Weights of a small mixture-of-experts language model, trained from scratch on English Wikipedia.
Size: 9 layers, vocabulary 18644, 53.5M parameters.
Experts: 32 experts in each of 4 layers, a softmax router.
Training: 277M tokens, 4230 steps.
Below are experts of layer 5 (counted from 0) of a mixture-of-experts language model. Rows are named router (the router's row for the expert), gate (a neuron's input weights, with its number), up (a neuron's input weights, with its number), down (a neuron's output weights, with its number) and show model dimensions 0-31. Each number is 500 + 50 x the weight over its row's rms, rounded and kept within 0 to 999. Numbers have three digits each.
Before each expert's rows: a language model's description of what the expert responds to; "mostly gets" lists some tokens that are sent to it at least half of the time. This comes from a sample of Wikipedia text that the model never trained on.

# expert 23
Opening parentheses before years, names or notes, plus early word pieces after hyphens or initial letters, such as -f, -c, sh.
mostly gets: " (", " w", "-c", "-f", "-b", "-m"
router:560606495525441581411512528588450469566561480500552532558512458517511488495541468533502488533540
gate0:506513482488495503537395551547450504562487468442437531493472544588541497416436575484519423456501
up0:369483448594523492498544541561539447523599525457547485511499365473441535491461477411471430545483
down0:446569506510502542491603448550478466488498567546479470584502408518477495483547408587449537513437
gate1:477616468481511569550562573497540551496587445552603413477470484479487481549517458508463424544483
up1:590568535549462471438472574506495473581596508581524599501571527473511462499433511609487506476497
down1:417583552444548465533442528555446532466494536549506496563460447526656437567532534431480558547447
gate2:588590579583454487465498490437474452521607447524419536492555516525511463452552420432556614456565
up2:464515517491552372561493528535526565499481523549491478572529485578481519536490510512473622567486
down2:455552603387517472517539445493451501490488462600544434477532517467486596430495494495458552519545
gate3:514463456410550633458514520573485454514455622449562510467435430425565500391465484505481493556475
up3:527486491492461535468523522461533423498558550468536515552430522476512484598465451471477467470502
down3:508379487622452490497487422515553512475431461482509525515468482553514396643495539541406426509650
gate4:560465498553509598561513506449603437479482531423445499516525515416398428547526541455536528518554
up4:433572512522520492544460391495443601463491482502433467574501485513543474538452533446495551570558
down4:504588458432487471502520426527453500548511468563475571515460484496530410468544515600501481568400
gate5:436608514469458427414434539528541509478543476472456466355476523623480533514481469452472473450551
up5:613371479464530486498550510553510484508448491545467469498531439542516450409444502532441504544458
down5:469417448506486584521437587429472554559664509527484451509542490526441515517515393451494577444489
gate6:665443517528449456446452488520411532498532510518577454492566526500563396456529595423586532492394
up6:476464489530510579561469550553484495477476402578538564527465551440495577487498463526534548543449
down6:496478463479531583406481529574576424442468514532606485459480456478534481432528523385526544497472
gate7:445444570519473510495548500476440519456605502520609498552531512546426474503511461582522460588456
up7:544499548484478469453630568485530424513455508553528478468446472511437441529546509505580486426438
down7:546531560492545488492481540459465487540498461585451562476546480498639459446488418480579509429431
gate8:607489451515388566509559485417520505476425495520513403448537572471471483490529494528594538500495
up8:449544481558604530579456513548455470471450526468522490528477565495531577510453448437485506437578
down8:520458557482565495554554498423524513458417474439536510456497433514389507514433534545498472476504
gate9:559396524444523477585479432549524554484502487530465492440461486561532543483507427508512447540473
up9:448422573568536527558507481588511573485563506484458497515522586555378473522455550457457603470502
down9:458479549509367573479423393501505505554444502486501472526467475501439498423451487496502497600444
gate10:598541510470460469486531534433543474391544481532501490510561523425514547309525578496480465504418
up10:550503529567497521561454584477465477468483510502535561490521577571441598457382436508489470466532
down10:498457549616419570524496519505534463404532534561461474608463539485574571485545589539441464514455
gate11:609473486489501489510505560460528501454464498543491482504454504478460469476417503462462456536492
up11:512547547509473544573472439544574471470484444451532498510591607473513571546462437553487465569516
down11:532507480535516447584482500406514481422457468390549476410519499503485476554475541485500503493457
gate12:535588542434528568569621496510603445525522466530517454446515455444458499584539432473430514450399
up12:504446535493484530446468493500500463500512493480551477492488512498492470539515558477458462547522
down12:490551500489463640433519532529537530434520379460561532523496445581525608495570573447476524521494
gate13:558568441502481646459569533487504579436448514546566561440476469572505392488427589551453513535416
up13:525443458575413507529429585374459591535490533422525522391375478475403638495485607508547565519442
down13:573576393496502534433535410499488568516585504451504501574454426477486538504575472539521614492454
gate14:492538512517503542556541521589555504504494427548591586440567527358559533636515567515482391537493
up14:435562448376448504501400454519494593478552602527560577467415501500513386553570524531472443540479
down14:547520547556510414473461458447375535487466551465573552516442494466432412554456533475479444516529
gate15:506487511470507455419509452539520489419511498539566489437578391515429525500527420525543444519484
up15:528512532485464520548437544500528542518443407497477512468483556520589523476466505594452500501531
down15:481519553489539556464490545452564435518561503437469491457480438521454479550601484468474514468518
gate16:483585483431514496434519522501532413546550478519483439480492482507579456560528541567516543449515
up16:563511570552465437588462433493528488539478503495456444495411498586494550437500494511452414603499
down16:524541488508420524485442466539487462457493475499461506539542493418503530462466551464463431537560
gate17:488570486467389481570448493417480469444408554502529522510430600498556539484511523506535429476490
up17:368418460429571499490493496512434423462559519533401529441452531611486563462489523481441455499505
down17:425600526422439482425433478413495457539456575487477523573450499538474468470479455478412515529524
gate18:417546447497550464462521588493503564444445553521592511544493510518477351513607541519386592468547
up18:421574405425516524452548502512417546490471453509549476452540546402539514474441458414497550559537
down18:468412417526513569496545517485526352551474526444514437536447496499592500531562571612481467512507
gate19:470538453454543526551526448460510555497526473599561531436511587509463434590588423462555461503498
up19:476515555545513473534590431448490530415537419423429476593431490519531544515482540496543490506455
down19:491539444595535508502511469521542486397549529453539335498461610485469478480472487468605486537547
gate20:390448489433439568526475516521466529446539402468483592634617480485424525420498421503485448467442
up20:517527544508525514485545488408461514463502456444480583613416530503545448506476372446494592500428
down20:504531504481458459539478473471540476518545508479576509556574575443597516486491395490481491508483
gate21:579547454516450494525489457465430451469533501542520542445552511420543494535544520553456491490546
up21:498506451486476473445555603453429418597494472523430481468478470563538607553520470616541416434591
down21:592499561483481507506406501465509541464503503456541439490569429439498521435522493471438450571495
gate22:526529595478433617483488565408416468532537563507487488510440563523494526563577551492549536442520
up22:452416509543497515475456502513505491538551481454505506498441515497499558421478437559578543477497
down22:485471487481380454474546494615503489530394488478517534518495467509500453486499526468567507471514
gate23:560484529515533480427510488509533479477467587556496468480489499527410431473530391513497501444506
up23:460489504437393563437420592491482453574451556342572580439513502451429567552497478563487481431585
down23:514476451559499608589467532477524496524458444495452609559527426513471472451485545503420457578455
gate24:551492572556513502496506550499467530584548481483543481519526417498496483464546470517527563499600
up24:457539557549509571484458543509546531504385500493451595456430503540566389419555439472545517516461
down24:478501425435477459601553497495430557512457468592529450465546516443509515510442493543504596566528
gate25:507530412513491488549514526555528462521504534529549513500510472449520495502509497500444589476491
up25:482542472543454551494474475498484462474462391466520420492560489445440501458523539468563447436471
down25:492467499472575552418454595480541475543428477530561468522510488450488468509576464490432450454458
gate26:498497463541481556474470520477505498433517518487544483500497535400480568454422586441474593505455
up26:548595408503489476494551528470464495517546504539631544569524534492537511462483456611583502453461
down26:480467525495486567558518540587597566513499509505564447500536482453512452520510476522464460459519
gate27:485529379542548531494526598463518461502489540627537620500518505513372613512502534523546442442446
up27:481555545558532552460523471544558489511505465452584594577474493510621425415496459507454465555543
down27:479500494589479525533439594601481511557578380456537519450491561641436473525497494493510414489497
gate28:572488546578555464477493501515545485515510587440494528516606479437443381549488559508489559540446
up28:429528530497473482511573505479504446603553503471527595491413497472466561487483498528519482543538
down28:494450530556437489489468472478546427372459524522494569506521503510508450465617457507443591523486
gate29:581466443525423547547460545579492511547479507419447517579494487436482492479501373474520497537566
up29:465504499488507558538379454545522448453460487463580561566499487582467578615486502554482648476475
down29:584471594500529512582436501532513582405459458446579590495433509433508432476484478499429580483562
gate30:453469529455517527473450482474506520413537557497544538573514452520509423492486529491529485514517
up30:460484480578396485499595454531454534517419474606570420494555493487531581486543545448475527567465
down30:435500455544503489406535526490454425430494548484431468435517489485377534499485491438497491487567
gate31:478460536498405585490549475508427422513565390560515475572503511516475377536595492565394497433493
up31:507520377523444531504484522538472506478552460533618593465392548439463403504492502481589554556445
down31:440355468544586474511563495424500461453612482558458486417539541553572459504429522476546450453446
gate32:536504487496548469500510630548621495484461499494540547634479581508532561518443548508416540523471
up32:460510482594458504570502597486504444460496561516523528497426441491485526474441502547488492606519
down32:564495498524509427544512419520509507611507433511415487400465375492478489505508485535448458462527
gate33:412471479507431471524539506511518488537527548555471561567409537486555488508470434489493529585453
up33:580542515475442549454512545522534501442520460488552460472510458464521491534515427544465557590587
down33:557537556413553471524593511385507388612507525504565576492614535486445518530512519546494565547478
gate34:417560480511525456526521483587494454529450519465504466488513489591468462482519438558511595513508
up34:496477489483504479578440520493592433548491428431479550525469433542473461508434510511459446432448
down34:523481545513492478622491505511566455472490527531456569550468564548416522577559320501550563544543
gate35:504460484514514542411525458479530550510619460448526479449617523528465505423496555466409475506452
up35:475547539418425498533557531534439551559606491528505442450506579524524546526483496510458524501453
down35:539493444505515490528477542525486487521466550421481389569465522436549406546397577480528513516483
gate36:456433467531588495430533569515476445503511509498542464494462491501452461423509516433398490446492
up36:544572408448549531517548599437509466446510453436601477558408484494388502459482400479511454528606
down36:606402481497519503426469532512522485549495423492447553461488449547489482517430473488494493451494
gate37:502552510558534576465527474453543500548524440469536488572511617465511457519480395499466455545501
up37:528469430499545524590472563432531490596497534516549528564569559513589456500465414482487449472501
down37:541556480529582508519502457573528406516532500526505453478507573475522554497433498539462451459462
gate38:532417466438452483473522470459450506433465392548507491582484441540575523506628562585476551494594
up38:463526470439474477510474564493571438534489485574522561491454497429466476437473519505515483508501
down38:550512455475542549534489519468528527467524353587525574599478437456462515479453546498457478599590
gate39:445589418496436535507454505466550393537564572488514447482479465409502510572601554549489394523494
up39:541525476508504511568434527536497471476590483410467572492448447457540464399540434409501510484442
down39:502429487499520519465484442549446492466467473556562433508384399586538513491560534383541466504486
gate40:567537396536514428446481446487567542458421485515540553494564521457494503616498432501518563496511
up40:478512539490491521532471562481491558478463524486367507368546414467539511572516525529578446463481
down40:540479471483510626447543476516450392452509501467454598497497601513381497531572458529461422410482
gate41:499450469477552517505582595524497497417479459461526460498520511483491463486550477550500451454591
up41:443537473466500590420574463571444499556421480450546455453463531563497465463510507562577532421519
down41:511502445532462451503527527435493523509460485500427539490633547488478546578526472512447446521501
gate42:552469420460502494518495443520473499508480620554580520498519485432474565532517537422452496509538
up42:549427443520546501530491576502492491512424455454500495521521495433592548552458490498578499426460
down42:579465442483520568462509544531580494512508526532509565510430495449431531483398482503569506483465
gate43:471525514510470514527456454499539524556584607480493543482475488538464503535541483528492513505558
up43:475495525491531476445493454442481616461574535494522502574520537528483545475530354442563516647604
down43:549541508484534379552552465524490393461484564534456537530564445489425521435534506523607547580556
gate44:529545499481420524501518546468542434462535486521468514466521509513450482417473435406439510499430
up44:493503519475425547460464530322481490485475509537619448505493514490527487540439431452452479467517
down44:500485429554388531439611440538448409447430482575429448547533452556516501424480482409440580364398
gate45:480586491492575538579504524416527519520484504461558542561537433488511447475567391479376426602587
up45:439594424421512460437473554518528494481493473535567546444478476530495373509649464424498446518607
down45:525539484518476446517581568563435504533482495479518479471432520527378538480566552485461435509554
gate46:563469573557493422428512472587550486491558505576504470530544524457486561635541491562618578509547
up46:553422541469535543431552444481563488602506435407505516458534513534530446609364455436419459496469
down46:479453484398488432555476479536524568575564447522463531530477501512451438553536550498539494411568
gate47:469512382562535535475508506478543563476516422573476499434447519509534479595498519434442421495448
up47:535448568452550424539485490555494445525521467546583406544494462429453536402540470488428548528465
down47:467487502475497447447515495425626524525535605467543502497500445431485548456556515497548539580498
gate48:510511459526513491489554496465487551563494512574545539505484459509433506451504506555487529442575
up48:588352557529543590528590440514503481504523478440408370506584493539529463431507586503507460441522
down48:525431495499546561449498502603403505490484543463485463453566508500531588533435470443533491493507
gate49:563509471546534539465503527498570503548500449426492485476461513508502525563521466532523433484518
up49:536536530506553467505574509468519544496504463500562487507485558578410618493471532498477518522517
down49:530559473583481507479527609483583441493583550527525510443507516441564514518560468514493587470403
gate50:484537491532499521487504501527464509480490533505529421433497430458525452515454564509478484557460
up50:460545465463516523542529485604492560527444472462419484503428444516492454555518424485513425517555
down50:464505539561489574465541510483534507554445400547627535480515506420517573465533547592485565480556
gate51:488435541541483546491618513653540488433518419483459549545547467480489562499415523577484508468490
up51:421479442505516439642523484566482471552486487583433416447540494451463404501514501420555488439501
down51:454420460544524489570507454543485508540556420450495537503542505454504528550521517470505468436544
gate52:490495459586470540480505507534454494549466517410488534533509471459561607429565556516473548456618
up52:492501542540412453521615474530525423433554568610476528490588467511596509571384522428515530547486
down52:455508482441532488505517559489511502504440466528549567534519582450516460447505475524540543654497
gate53:507471608434472512422373570394616509461580525545481532452522507522601512563477443485460456517464
up53:541511494547440531512523371535485447519502478445408542525572519368545471526507504466494433511547
down53:497564440605419488382497451601512441465553489459432531510539536523475448504501448540490488402523
gate54:472489441405364494510454464466435507594445517525636557502509452520556445481431498507612534494521
up54:614500565575561580361446584550456546447492497436522442551515507530560537491508505459456537511447
down54:451547462493535454508504489550503449504537556477490510387503486461439500425568460505502544506375
gate55:515511458530478454498524452528441562435524501465606547486536476520378498531514498516490569528472
up55:482424453471508532494595526522498534467432572508537447419499478458552431481543541582510490438442
down55:372440522511503474482479521525506431437450492497512514426492489519564493568465452464505441422508
gate56:452557466522491576441516378430501526485521400451548542491492554527464467528441489541501493538447
up56:489473538522501450460512500426528520391517467521448530508534412401501473535512438524513550479502
down56:502567487524525539498488540396521525451524456448421509441527442543510492504503530433461470607499
gate57:545446489541504582540407499441401464461492545501553509418499520431488470431555493556481490540499
up57:458465536571546500601440500467537547512543471380563454561481513481429570450446489544536535527532
down57:332527484511495612513545537574410537628414551523478505494511495448512447427586487519576553620475
gate58:545545498494415510465443533461508417478475469487463618458563530498462437589455611398515524479512
up58:451499480561502545518534425577511529509524461433429518571578454528468521446465474579532581483576
down58:532433478586472471464559578532517543521460491432491537619409443532413432490458465463520453446412
gate59:455493482399478413502563533604432440547532557522473453580444470452545540477576482537520539492501
up59:392532519465528503503516570369493451511406578558483536580476426348417489449531559523529477580495
down59:447493544499493598505563586462556475482478536496555425453504556442537485514517504501544440533508
gate60:457567536441424448499453483487567538472454476503545550497495515575459513523569556462477411499438
up60:553448530508540495422459470469418504576487498511526435420615534510454383521484465558451480398486
down60:623499575452568530464530463483533532580513500542556523429499487422517499504494460422521511435584
gate61:542543523536463523489525420561369407428469531501506531537469515440649526593499548407440565524463
up61:518488506438407496481500398473424497504553468466558525575503516471452472557472452532465467482383
down61:517546505543365518483448525526527585422492550501477501440510559495514481519511504454429553479440
gate62:542502441520509481523557508553555558556475519510568464641544566574539538510451471479400404564524
up62:501437533492511499517453445501515524561541531494547490550454495484520521552529490493379530449611
down62:428492517547484475557455427480511570540493528504487666520491538437487545521505552488564397501544
gate63:487486454525510545508479522538512504438569356437494493542387544543493422456446542506494562334467
up63:530457430541533576526500484464572418487566509539583485498515556534442489346465558498544441467452
down63:528367521499498580526526506447471545433553473448470453503484474484486450515498534488487471474455
gate64:550515508500460514495457523456479446513402508541481467542556498375406588546566423443394549514592
up64:466556564500441455495461557511498491589513522518366466517368475482535512530553512508427512480484
down64:485540513525409508442537467487439545447463519533520538565560522526444570596554466547442531514398
gate65:585503544458455567539502467563459438544524463464404553518591585535467554516516443459549495561492
up65:468513507555414465480421449450416514457536573497515501479469530488632531591494495521600540489482
down65:474421403591485482548540498469543479577502529467506454454512471488591525567447511446517544484398
gate66:560629493529542508516387494472510528524495470485444401559486557456493454532456506593475502406448
up66:614585500605479520528578357480488511447542489456508499500488428578450548428472475510483518462412
down66:410581534463519442569498417440476551510553511499411502537513439516523472474467401530545454470481
gate67:415514494482519512418418553403536482468542543485521454441514550522430455531460522526467433474483
up67:464464516578488497524583517561562565517461454547463651521593576441481480449473533451487501370421
down67:540495476524597517539561531419454519407495437502502554471439506522468568487445529493511388518552
gate68:492488504502494519482511518575479427508525413462539508480495551553558489574603568537512470546495
up68:543419474536552521470468424484505501509515424403408453541456521479526436488604583481554465464439
down68:574502431414456548523441559491513422478541488472418548574493531453542457556483552491594449492548
gate69:465469604501390484468430530447585396445453537459609508559489514576554385448466534527517569537489
up69:676506524515499452501512431470568435500490549505570494548535484574566429482528448469462597465470
down69:531413536448511580461453553540521512487446539489513559506529445439509462435498431530474620532525
gate70:548511489567472597389475415548471530560564536599479535575512388514455508484553569481552437459489
up70:532485451528567516485535373523545445609540494530436430461338562517533590494571528421443454467399
down70:511562552470495498471530493538465491506514511388456472473542457382544453521490538532439402556492
gate71:489534493476479472525546535477424572494538550400602395531501494479498519501531478496586560428387
up71:514577517476450410509585575514563553443459536509472418526459510456556446503502453515561590523541
down71:508456544503527488506481512556477516499473440383551496583508504469591526542431455571467471634495
gate72:476529499490592567543438606548519399494464456467592452515581544440505545455616497433511475481495
up72:507495486578595495506526514519482568493442434568522520484438497524459508479575458466466498460598
down72:485500543538485543465526481574486477454526550534432446488483571523578540519602484531547408511534
gate73:497509441503439587517432420538462424426480466572558569454488457491465438593497616507534505487551
up73:496528490581525441528507505422490538431453512449470453502451528562462552506418543527547538593486
down73:540494514393514523486440474574511454522511537435513522423470482544522506481422520545574523451450
gate74:570439507533487403550481545539561534492553470442469499451557505430509462580454572528491477528516
up74:519518533474457420494580629490558680464472480507511547513482471463484513432475506532540437492490
down74:551566460579471519549439543540492556515511534600538525453534505454503495506506517528500507441534
gate75:544488556553573502497505454554450442451342495480521495429497484427464564553512427515548467471565
up75:472526418510503501535519464536537457468610432421462528538506510472503567483494556566516486504489
down75:542524562548556444427479572495423496539564521476446576524549441551499493545446523407533587453481
gate76:516537498438376493533450485512438469531571452415542409504395506471565640523547444555519562536410
up76:515468460466522549483631397579489511527501493523514517523577498478419485543532560441573443535522
down76:541470533520482499564448497475517528509439517432544499536530437472515547578547478532568438530527
gate77:498561518573509474448488587442425407487472426474514534512483473439528500487481515535487494565466
up77:426596579490560504552505507458404417505433506535435531509511530597619536464516545505476502557476
down77:445521366474492590487477496491419510455567527472476455447535508527462422559474598411435484480442
gate78:503475387486479504437454523500413458550440493463559561531479542518558492501476450430554468505508
up78:561475594512551476558473543485603513471546529520452504531501486442486471507465598496487568507441
down78:406464532538497495538609523565511482459446509537417572438518531472411456491564469481543544470538
gate79:542586478497512541528591512501448543569508520571572476467392586470549404507395513484480594475510
up79:541488544526542505492575542501471406489551463555496518501540532509487514460600458572535417602462
down79:524492544477507507444431536509439436455527502509401501480566481560540453458523409548501477508533
gate80:531536415567536491460558470385484535517394530541522489488523364468508435456549395464453451468507
up80:454527506577491527541532491550499540567491504482579502563616443614593543551510423425475498572543
down80:496472469555495553476585480562428469480507423488481500486463493387525413436469428507469452424453
gate81:531514611433458528506420553533560475544579389517469488475492518557494408516404571510499540500488
up81:547465569508430436458512534504485531524504463506480429511443436429508473533483562536434432612383
down81:537464535511450432535556511491412471450488536453458502477429592589528471373485521479507446509491
gate82:520529443619550518434507473517579512469526486493457490611494577464453483538429522597444478514454
up82:497526448464455467620483479499560443491524564551504545515464486463498511519410464587432474568507
down82:511474554539441495516533499548513544447421425495547555492488617428502498519501490462492484491489
gate83:595539479520591492494458463450513565529510529480515446518585433463440571562375478553553458528509
up83:479471461468500524531530548448466387469475384476495589507405480385517445527507448498381510509404
down83:512515539450453478409472505496460501423437523557594617555500437422482489561423559538361537410525
gate84:462557489468489506426494533531556463577632460488522461568439444571522518426501375538465521478472
up84:463541583460502478500526544529482488449451526486494525451478473470533582511464515442405440504582
down84:520472495374520525487454551426506491550508504528453502505519496451464522489558517439465421487480
gate85:588467564449481463417487332470511512527438492532589544549526486537520394504517542475511492515538
up85:503490496537485461522540544501505532586518482475459517515479545416532526502386544486482427417535
down85:472415609520476514458392474528537520418467522510530508542477445500456551503498541540466432471661
gate86:614558454457517480506469487443449510450456502465489501493503430399514473530498523515637521526418
up86:479531453517511446558547468494494498451598542489575469488388444441503521522477487479532542439546
down86:472445545533486562385468486447555544573436512528524564547512471433482426443505554504376492503522
gate87:472489538458509480467577557517441469489495401509486462501521495394417553515483478575485528512492
up87:496459415541475444521503525518502550493465463504478418446562599471549446613563557484458423426498
down87:462432462486491473530431419556496513536471464433489519430533465583441495556501525474534606489455
gate88:474584434436482487523434598543495434488435523381536556567509447511444529575564493331499493470496
up88:494586541540508565441486469438511543511443499485530499490502376371568556570510542469503562511465
down88:514453489586576465461401514483527449532471465539419494568518457493444509470499380513452433443540
gate89:439496451484606528526541555439394459517587504490474475485453598565523518418510469563581611539523
up89:500412501530521529552551483484416477509493430517537574488439405470548549495608516481520501535490
down89:469446488542522506466522486485433510494479432520441428613576494430491475523509501552516459553531
gate90:490563449517460494345508546616502418512550540441504518431440451514476431571494444528517475536544
up90:511470607548492435481477488494562451524550416483505506518509497488488470458538543482469556502501
down90:491556473480544442479601509516520542533467463389434503549603408488523476499591546519465544474535
gate91:438559580571513465482485475533463568608533487453497410566486426426501461462566562512528485601542
up91:485486432583493551523494436475464496494563511610472411544493521450514491459510498495461513573521
down91:594534541484589487467450425449481437478484541574490515446419493461346527460567522546401538515398
gate92:490532528477369457470604505541554535557469538451523549500513548512518517406616506465506530554520
up92:428427428515545578527466478518485475438460618592427515481503555493517502500443482578452500539439
down92:528414443478457445423529568479408548469456501419479461587541470476524546544517509516501476535561
gate93:495466426536473475525490467497479387508572542504579462470495451520522442553546393504508523537468
up93:610515534586555484553562416451552504521450455426580496498501491574520444425589544445542560457538
down93:508483520496543465555510506491483469549491457528512515463473504522563556446492491573345481502461
gate94:484480492515553485495429549473507456513515555471500475445499482546516466518486529581405437536475
up94:481442453469509507525436456524492555477520487366514385432524602506517440467513547426543322498492
down94:474492477428512544552509426480519557491536549559493536557481530575410569499508536550503540499485
gate95:470545438534470514540494445427545502549569526597509463476482556554482444421571548469617376523486
up95:453588509432608522452544531468419517572502544521460520553525596386516529615414481502523438417575
down95:420560564501544532543508487594369547484536507564502442577549435523509421500516393530525551519502
gate96:531561494498489549487437506524448518443469467534552532543441519488547497534598447414436542508523
up96:504464534450439474527563567599484502523497524531550441513468488502577485490487487500395471529488
down96:572542475542491385530508470455559416558457558469467451550439460521505465439550453465451517515560
gate97:513448528567468566549501555512523503503427546435509498478543501467482494468444500464488543473547
up97:488571498523539453445483467459503413502450432510533621506447529490521555555436526480572544445485
down97:499546521550520465449469592430499447467538529490566494546461469472440474502495428513535548446441
gate98:533526515571512474545509559544529545502387428478461498610441508425555535442548542540447426581494
up98:569463512511486426549599448503533502423545506471594617520442499483538544455536463454552494531451
down98:570531429581478523451489576467535511484558506441515447523497452487579522454460489558572571456477
gate99:539521468375585490467538543491506480547546496524435419500449515492547436534472546600482473474547
up99:453551535435400552480495509449490431540501433531571625561591548564500485448479472481432554521505
down99:489499538460494596442541517438436552484492572460475481584552558496459463427509502487495484432448
gate100:512513578445505457570536581505442432532507476476506544382491499482435495520517481486472508593499
up100:457407464410475501445526600502499511526446435530624551415544544486485551433496588534497428487445
down100:420416435516557398482526574487530493484509469531524501495534473410455584506547545551503385434565
gate101:541599466526580345471437493514479396535458527475494554590432430490444497506538465519368546469505
up101:406538543544485470463480431556467459461462516527465448569531458520512442549549474586520505555484
down101:521510566458488515572488484470474518515443568549364525465403398525477519555484517518449436542425
gate102:469505575602533512495487493605556575434462494457458498495498510505464482589476482550439513429391
up102:475441491623497502504516494432475520444458490544504426432464501480480550624458546603568514485480
down102:383511465485450428527536485557492517477567497500521409518511471586440602575487397546424569461553
gate103:557493529446559480397452456480576485406558470547583487521413493484469612566498499491437358527546
up103:571478470445602433445509438565391509500522445506521493467443488415552434522473533514591549472547
down103:485500482508489526456448423457480493567558441565497482485390454496495533539460600548507460456530
gate104:522458479523601497455405539551430513536538482450474481598497633552537549471566446469523528423564
up104:487540575452494483407392531438564515394462547456499503457583461524400531532509540484445449568535
down104:545529528530496405519484563459499463443599454518534496522415557538400523457501444342558463566452
gate105:562438562592547576485477484431532479449514512458531540513512531424421453472482502533565546505530
up105:550472533489424511553427494485524431533426488463439470497467523565544482431457490529429574545402
down105:568534465503486486562453486422476404481427470504568542586427497502533460458500562538442444548454
gate106:464628552534482481488479486474426441489463419519527498624505548494486453482459424475531447486507
up106:448541515510525532439567465432603532460504606504475473484575548473461479516405443490439518524511
down106:522579545511518623471499484497423446468554486527557432514502506483528609474381455483570444476540
gate107:529545473498495506549528499552471454481436508455417455571483451547497502486456498534570567552616
up107:517533439504402509465519565406477505578478566409517502533478490569434448573481506495524470459514
down107:399459528466444496512469542442522478477456588468530430457506488485517451498449464490502457403499
gate108:482502564454555491523489554386490505551440498515505473546516548458476530472431521432494546489444
up108:527386495535444507475463515604438479483418496444493539562422484449478548511385435517559448472481
down108:485511475560446508463589572581478482446525492517350557506502527530527499579497575503564450473495
gate109:537563493490521505416576571500475582462577477563508512495514533489529515441411550555521436554525
up109:524487529497470492567485565398512506535415518484526441538495464463600473466481486514497515383503
down109:483543507599475474542384488466484493488541498461433436497431547447557576502414508457455476481546
gate110:511429472445534477489536538475519460482488534474459453546521449522522476495572472526467574480513
up110:474471525483551522553537509597496566387511490435401528453492584404488523462430478593482434563497
down110:471542491491483574431559438504538463623531589515574519557552551510512515440469492611498458452504
gate111:474437591517470410466532629490508529542506507526513495370479442526497514365528467506417491528560
up111:351399441567464479409525498554583460448440438522566519473510413337573404434452446521569493459624
down111:496569510505601441409572497452493477499464463491475540491545440482524513497447479465486471553464
gate112:539528531493552459425517451578438447499438539543526379561481554521525518531464600532454540580456
up112:503512491449493404503538633465438454468525440452425444448539443525526563493535411473496504574476
down112:487528466419544480445554485462493464535451559533455499463567515541489449554458532537569606504495
gate113:541525491411581558456453594450509488458577493479562498520454334508520446535546581451439538471502
up113:422541496473493501480522475501507530602565638607551416572484496627488454436525517506495485575515
down113:624510521636509518513492540450441470461486448443498555602552496417419477494499449483467478506424
gate114:511515570523504489556520468517475461526539391440565481481511473492471462402411532532557480571420
up114:514500525545452487504449441437442488498570429501511452520494500494450463519567447527442506532521
down114:505549465483503635581470435422495441481457466507542550429482445504441464515543515551362468479466
gate115:452491478585439504498476484533441505432541463567599437481534455567488493399445510614511558529434
up115:489461446435547421443554467488469496434567376449506485425439519612517466519437415506532548480451
down115:497545472490472490490521371544444563497528463538484426554401472508453505446408565407472505443498
gate116:501602590464489488482472557483544488495541558577397505489578500461553452478497499563493532513468
up116:568522553413556464528567456429487526374505569491469578556464503559535536564561470490486430537588
down116:560592490565400482569539475504504510555511504539512519449449488482505582568522533534503462548522
gate117:597458436499510577475431520537505509513471478550467531403496453420399494489511498587443608491481
up117:480561474489538403484472498525524480443497512414474386514447520474600510513527610456358455539409
down117:493564579412530415423477493584465511458500594534532454600464594543514404447577579444465494557544
gate118:396549520466520518452540444519428487558535427528466435472513377550586544457469516513473485575507
up118:461554576560446514500494519422422487512569522532465479581441512547542536529569481587587580514457
down118:522485508496557419470556494513562445505417531538451560492482520544538530452457434447437602519564
gate119:581627423479467519516486554510542476528517548522530494543511471499414528531507523404499450517459
up119:440553468518500584501518534532496521566461480472502452430480564583472631504485451469450549606415
down119:462479586542485471458494485501502526483550604442535456456429543507452538451541484475471509448509
gate120:495558458469546540522585399513501464468462438554472507508483539564382456544508540603488485523501
up120:537488558480585397493475566488578482503514539421516523493453525467476456559495443499541527553389
down120:504435485466422517568544505469532507535455566448518454526509445506453470548475576537549540509558
gate121:505530465533498517502514491538597514461526486487517441566465401493521548483535506488513475438407
up121:553452630460460463533474525475493425491490546476508473516580526441434566443414419555499404613601
down121:544521517491472473441511517615544410460541420411417555536548601415469461479466499516475464491572